Below are experts of layer 4 (counted from 0) of a mixture-of-experts language model. Rows are named router (the router's row for the expert), gate (a neuron's input weights, with its number), up (a neuron's input weights, with its number) and show model dimensions 0-223. Each number is 500 + 40 x the weight over its row's rms, rounded and kept within 0 to 999. Numbers have three digits each.
Before each expert's rows: a language model's description of what the expert responds to. This comes from a sample of Wikipedia text that the model never trained on.

# expert 5
Agent "by" and connectives. Mostly "by" after passives or Succeeded/Preceded, plus "with", "or", "and", closing parentheses and pipes in tables.
router:560504548576417425448460488479457511514522471547492520588494490504495479543464537462543530465499460487549440477491578434509550522504435476592475463441509516506494505509529483500515499488538486494538509438547497456513531420551492553506442524480479456535554582558484507494485488416524544482456516463444563539480525426535452520496444520522510472404509477560508480533513525469495570559491590522418526493494551531543530453522437533542541473452458500510481486482500568477554522471569490520443518535541406534547469474478493428452463480507516462502513535446548595487461411502536532500476544481528447479437497484515499504520487468543541479533464558486483572461518443503430533513474
gate0:442547484468550568498513523574504472496420563490513479542492488501566474549531604497406501443532540537536469553486449433518480470504494527483528551488443511494488453529494447530455500485552515467493432493450548460497493471495534545509451503575537517489464469529508530389475530554512471528527408514521421432521568486469534507530536566465590498542479419475500565535549498501542509529491459549522574530496476440495513460425500470480543467498459562523481551433521500495532500510527479497457484530460464460508510491563510555476600517446545476482496526526461531521562586404528461495521521511458503471532538521502501545491407503503457471462511545498554423487522496455539518529455
up0:457576492475462517393547494468508451417503574459458532463500519485507468549504487533539496536576477538528470520444543523567505529424508506500475490500530437517415457503553506436474459502533519486442460492480547466507495493454567441478504545490522505606459507497474485425434551434445514472548489528493508490508555501515505371523549496579528547643497460467470536494515500419502514532440481508527448513565501492583474505501466475469515499547518535505540476472478497494503520517483475544480570475495458540528430509470472479542509499472458454492473528523537583441499489518563507508538531441550447463554494458520446559510478476524499510447533542509568483552502486456445486472577
gate1:495519460450517536445585485478453556487506504410490438494475551475496478512469537497507505436487511519546516488473556583457518612526459552585535492567507492491496488549490464479545505535493552465455567548517499439512481489518612480556468466483583459536596495508518379401492418445499554465509459504514461470470510465524524445524517524524476494524502456453520525550457533514474534497519504508489499445474481546506514432518602542493513480470545470519518467525526520592536521508514544444514505482525493459462474430456488459534559516523472458537517523564455519554525504536593463460498526517481453537531496530471512469492481486505469575484454475496408526503567477504534544535574
up1:525568527506477542494416475545524473471467486449410493549493463566502515516538513447539503586479491493484452491517453414549509429519506489466457538422468507521459516492530529541467513507519492432466489446426494585504522507540479476436502512492464519493478491503499609585554591490519514506584496483493470538487586494554528510427462510464496464564453496529532495509449587561554483505516522503530464551503443470520499580520454386554476434492456518498552590504501501509512554493488517505552465520510487567539496511514557465523466417483489479443499478516577489488528430485437475439561479414519548493550513457499457472520484472487472486491466495532584521512439500500498537514516
gate2:491473511505517513444556531565541485534485497499466521500497523491525534514500536529576498588469461466529552506505500527482488495544499472443483461536459423500431550506428469538622494471583538470456448558534483442491459481446495497494523543439551444532528524484563463427450426550516454519591503475527563451476458451550465529557478452535479512545507515436447471503399454522499466483466499408482587416521505417487524443465480533415503533502450485540509544477465497495570548507517507484526475493531493430427473503543544505499512523561531502538508490517494444476543491450450493509540554538579506484490491533495503495514474522573427472512527487503560555462446546451494520478468
up2:399526423486506448570496484462461446544454498478535482412488496551478561470578490490532487485540507508478519568580489494425500504486549486456537531491521541474539436559525507498490465538502519472448534514439466553552464529520483478536559541515495492422501392462527540481529462493487469551488463511452440510540477455424578435604528458494504559523507449459546542491477418476511502525490557518455424505468469534479556511538575558453501499408517508546551409578569542479535475548493419541522533513517502470485545442512514423475491526486544547530474495499466504581500537527473499509449452491467463510492514500583492497504502482514513518451562534456505526492518519492483503456510
gate3:533489491488512510555527478543475564537511535558454465483495452595443518525501490571484468558459494502551443562525489519531433498505490491449495539577444527500591516501531546463421456500515526562459558506459526533516473491527472460480467526536443468516444461477481519512533515518476497464485513538453497453514497498524504502550472507555487507542452542425506492582530527539572497455538548471503530516471501487501457563459479479518475461497449497443551520500538462476533506566591535536466445431509493443467457546551472489496531546467507441526503571468502487550441403539490536401438493497473521510628560472484490415538472508573509516424437438488461478507475562515467422530482
up3:454482453497471478422508431540504548529477541397417483490507469475508544487512486510476528419448504561509500553460469496487479468539502495511490477475479516512552528527489476496397547469536529494467520478526468464568517506500451514613506547577433511462464520496554504535492493493517557488499543498544532451498481535478456533542483503437440561445519477449471593585463456482369526412473526474532420521524483470476563534477544484453492538480526555511482515468473503496487490474513513502475548470485470443435510534455508573461531492425500497486518527486543477539501505516532549486483526472407401535590499434515459543421498493564510507422476465474520500507487586535455531502484

# expert 35
Non-English byte pieces. Raw bytes of accented, Cyrillic, Thai or CJK characters and first syllables of foreign names, mostly in sports and election tables.
router:514442454405514495566495510522560511511480479452468433445514491479485539570445481476432479509474493552506482549526472585531470515509528534552450508472546498465537503562514494551479420532479447542535471464483513531488445482503479540511521480572452509510494446525552412515440490523484483524477475461485508436505567480549492510485476487525539548579475482494510480424550578539502527483511477495522566503558481451454492495514478432510500510510497511529513437459568538541472430576520473524567475542407529432473466463484505488468523525496475546450470512494431465505512449540403504444450486464454524482537505515533433433417488532440534460448497545456533537442549483434632502520503
gate0:493492500484494522488529498426502505473466540530523427514477467508477589440489529557473523525542532477535556497492505533498476517473518550538468528514523522474529457527563453500441470460550516457476517440515488450530415515446438556495570518509492520514495465511562505563488521558486510473501477428520546513446580526479474507481497492460504528526462535500491455433523432484587451515535443503465518408496459547506505555520540509467523503545442447506539506442554570505579478521515584483477525474432521482467502568465516482483486554454551583510540489536486543500526474519467574557481531478563467533438531489427442444518503451520543574495495521399501492501588450486379421465552
up0:541528533487449513498488487442512521449475523506528391543464533495478588448484545537494508516528525487521484473480501557483470524481519547502471512511500535483527449519495473512458455488496527415516489419496527442528422526474428534520588549523480523484489468525547508568482531562423527491524488433534535498432557531488476500508496524445513547511460531495496491474497464491627421518511446502468525423490459516509531489498543485444561488529445425513538520412520540488530520548513592465488535471434488510512503565472497440460492534451552592507496489506488527484518470545462561559458524484569469548454498457459429476479477418514523582504467534436493491472571486477407463478594
gate1:535498456509518543532502491494519570478528595548498445503544507439502477560496533457511477497471508464420525495519551436499529503481517488567473571555590487481453535551512480546518477525521495525549526508549517406494442486491402520484473520557514507417518492353518495441496539480556517515536497442494505528517474470449445396501564493507507508496490521495421446500472476487517534529459515465533491489446513508450529525577559522504493563506496496441511525446569520489506417475501473472526543553481498493456516453573445519464563583478502514550570542465525487457431489503532435425459533495520507441479508565545540468449444472524574477490543477527491521465478497478599496508521
up1:499514493529506563454528494534519535510530539514523457528581482476441512541513515490534518501495537513488552473536537506515509485482484461568550528514556476445464494472525468546490521531544548517534540474551520422473473516533389526534482514515554548471505477372482472464429514510563519476540548487535553505464502483474494461483503499444480521505478498483456441459467539557496539521455487444554450432459504521412527520524531568562491496567501447438446497474530540507472404496523528444428525553466466594443516514491495509525514593509509511536545580475561477497494535539532457417413493498455521456474502516540489463426508409473575460511519444474536543413500563465571502505513
gate2:498486491509505488494574500532491469558576546506495483496523521477428434433507526542476462419477527481401488574521510494559494563486558526534479531505520445523484518487505473503447421456484453485540530449555454451463500546448508558463501540516427497534474462577519467455518520529476473530568468538533400501465492496416500454541481532469456538512524434527420490456517537558502561447535521455458482462505476482444423491521394446484512537475457538516520485521424514559514469550542503560592493511503468540535476454544455463473492579612559485535472491482500517463535478559504485507479512532538468538463544493436492458531470500498443440417495509489510442508486518456446533487487
up2:485542482501500554485446546501520561436456458517497556539451504496519519555511472463508569567522471473566500431489480511494536489534470514493525457517521544463485488542546525493524557563489528569510459512498525527492490460525464473510517468506542482461564481458523523549471504446504508489435520449430572474522471522586502549455540501546552456502464544495560540574460460433535455526455502536583514545476538538546549507518600543543472456542532412497462545440572526468498575474498458441433531437500539485488449534513548590548524440398451489501507490470489428492448482459477505504540476490477572452522477559542505544467552488479564535555453517542504554509516464542581482478542
gate3:509585564554467550526494410474548491579422424464533542529494484420506611497493499496551492480545564471500495419528447488538514589530488457548467465471477543473573476498509509518521522433495588512495531446511479547376494483498557515508585502488482513529572512474450486498460518535533567528481488464553488522514512466461474542410467543508448506512445515537484464435499457530516456495479482534456598466470432480494491531457555476497490456498466518508462547521555445541508522491570491510523449508463475539473474470529537530509503528508506493552448516567533510506536498509477550481531477569513489512459491506549483479444432536551462550429532529415510522529555425464490516468524
up3:471467433484481515426493574557491561440565500508516449444506514575487394481505516540521496498453454568468539548495510513456539429480524544449506486528549443498384549520542498529527452563503470480506494586483460504568467482506457558510404462494515514483416489514529530490523524507501469502475494551425483464454488547566504413552530480485525507455503574458458508527505554456453503512517502481559405515548520541458523476522503537482532554550525546513500457504441554502481476519446498563508521498562572457521523530482500489496488479484510514457549490442537480505454537489523457485466491433457471493569506490423532498512579519452513484590523453587458483473450581522488500444506

# expert 59
Numbers and ordinals. Determiners, counts and ordinals before nouns, such as a, first, third, two, new, this, and bare numbers in table cells.
router:489572467493485511501522500450471513547449545521557568528486488546449521520568544503528505479501509527555569444517504475435572475416482495488515576501585427511452525523532437500499543539450502489380541480576538465460488509517453486492469549445523485483505507542537550522467421582510477437523506491478495521468466516493463531565441442479466452495489543523477513538501559519491483541488549507565573459574451468480530438519492546534488531499496516489611542427493460537471487468396507514461498419464518425487562474525511559585491518489451477557486508502516448540470501503555477461508515555531502498514489457537553530546527553501459519491497538510502453471420463432472456504434
gate0:425478536469442546533579481548528459495509484497549490472425464513441490476459459482496518532540566551513574504430513517558490540541479538500532518544487526453557520467514549508495515576506465533472481507490498509480457500515516569466389463549475506517463416536583511538476521501514493545517425520577483458488517524543526519481474536575548517512470492502523473433497515470503482445528506439505451565553516561507480449486534467464450519559519507577467481567442569516449540487489548435544466494469543463484475532550487467487362470587479561534529512430503516489545426528502434452508488478566454493533512491526428565460467509535482483493512473557510578535464477524471451551493
up0:530580474477543489542506492441465519467504478481427415495578551472549535468507472574486504526516509507466422501528499488503485517435538434429538488472571498454431507449527502438539511473435513476454460519518460488554526478516521476508494571515504456470560484538471474463554446561500477531570417506447478464556493492503495522523603486543439479541509454449475488522550449487483480499484493483495507468511502533494425578509498471556542489389518509477496569450463470418595492567474515536415502553464487506496471433422492525490467470499526487514418493536549522506467555493512559517473503489494521470393468493492535489540467519551555505496473562458544418491499484515573497436526
gate1:507524485435498576509474446536500577498562518502462571461530502521554504431515512532524511597480455534511454503472484540502478469478416435480474554506501494458584540509518537426547457433495568498543526497525463516481494459512504513501435476517526514479455405445472547492497497457528526553576533509492465467532459515532485486496470490532446520538526506526510546482508465421498508581471532431448460457488446511452535482521497532481525438525556480503612482507552488503558432539568594502489539544513466531542480465564531486493458551495518541492481428481525463540573498547537522426532529548480528471494480497558553430489492589462541553449522510543472505579408504538480459478530
up1:457496489449470538500490522577521518523514590466542506452445426502495495499444544531539616481463449465525437481437501535518495497537530446487515439469499446507512483507555557461545583490505484497481544432488539506486498515497521472501520453463469499463485461539521569479566499468494479551432536584466547528520499537500545463528479427450479479572508472565514547499389482480534499483523463458489541498546436492502545558505534572526521532491608548448584504453419485472540511539499465490531531515519525534526464455529464496498485539493450569517420530467517511491507520505477533559502482579536468496526514495500527493482465551466546486444665495445531475498449480522454507560496
gate2:540493551440565452509504449452479451452474483455501497546486473524483539529493470505477485508531521474493552436480510509497521482488510538507507483523491388588536527555532506470469547477561520450485469467469513485494512559493486513604486545538474441562537498586459499442547488479525543484527542568529553484500471439517429446524522552528449533462461522561486516536526573522521481512509487518504518408463499491459542460515427552490548488556490540517527517452502491500479554516454501599496472524451494482534526627575518458550493499371469422554463483479457503563508562579523500520504522502417503521580504522523506529514390519499458490475504520528483562438447475511517537483521
up2:517463555531562444518497488515433500476418509570477509454571485458395558572517495494453542474583536483515559441493502471488548541538530527506545520480527398480553540575570456468529547520450528530434473558415509483405471502496525551534485561489484453517535458534546480550531496489524488527506486496483561435495487421494519497567501515493428527482493623475509496471580465492487560484522511477517479513530469487483530478573494493493456522516461521540500430421452519444477530528517517464524456511447511432509539482538472537538462502476545553418502548449492475487449594506477481463498457493509505517449513513421488521479453490448531483520538479553458522502477481522532501546585
gate3:474451443503473484495504466551468448558533469513629496558473496483505450469474499479501482507506414426452442478522503466463512531521414503445515506448473552542492453563511519513514486556459434510502553469551512487517491523538463450518542481513496552535435528543456461480488440466520496444515473570515467456591536492533539471578466443536509424417435499452470587475502522482596462509547511533523469496501457452512515511438447509476514508514507511472578529419415515495452510516494537457491512449529585520594477497539457458490476484535566498512492590444521473474481518520539476502514508502469476565596553469433471497492461470517526488466549431524476511503477454542469527465551
up3:488531502519514545459449622510484540496458507510448538515489484516523542512544512472527504468510594501513486472527519529491504493477534448510499472511528526529417512434516443491484512485501529505500468486527456519475473494462519553491478540478513531508495440492504507433522481493467546563485471503440615460366482536423480512426576501444488622534520472533534445501477485504490469490468473495467555467554553512489441432522560538509527524544503480483494507543611538455571543506456438502552558496496460501523500486470480507484491562515456510492591424410511497492487495554461621554510496538558583472545393506495487535473460485486480561506533477515517545523552503497468478515447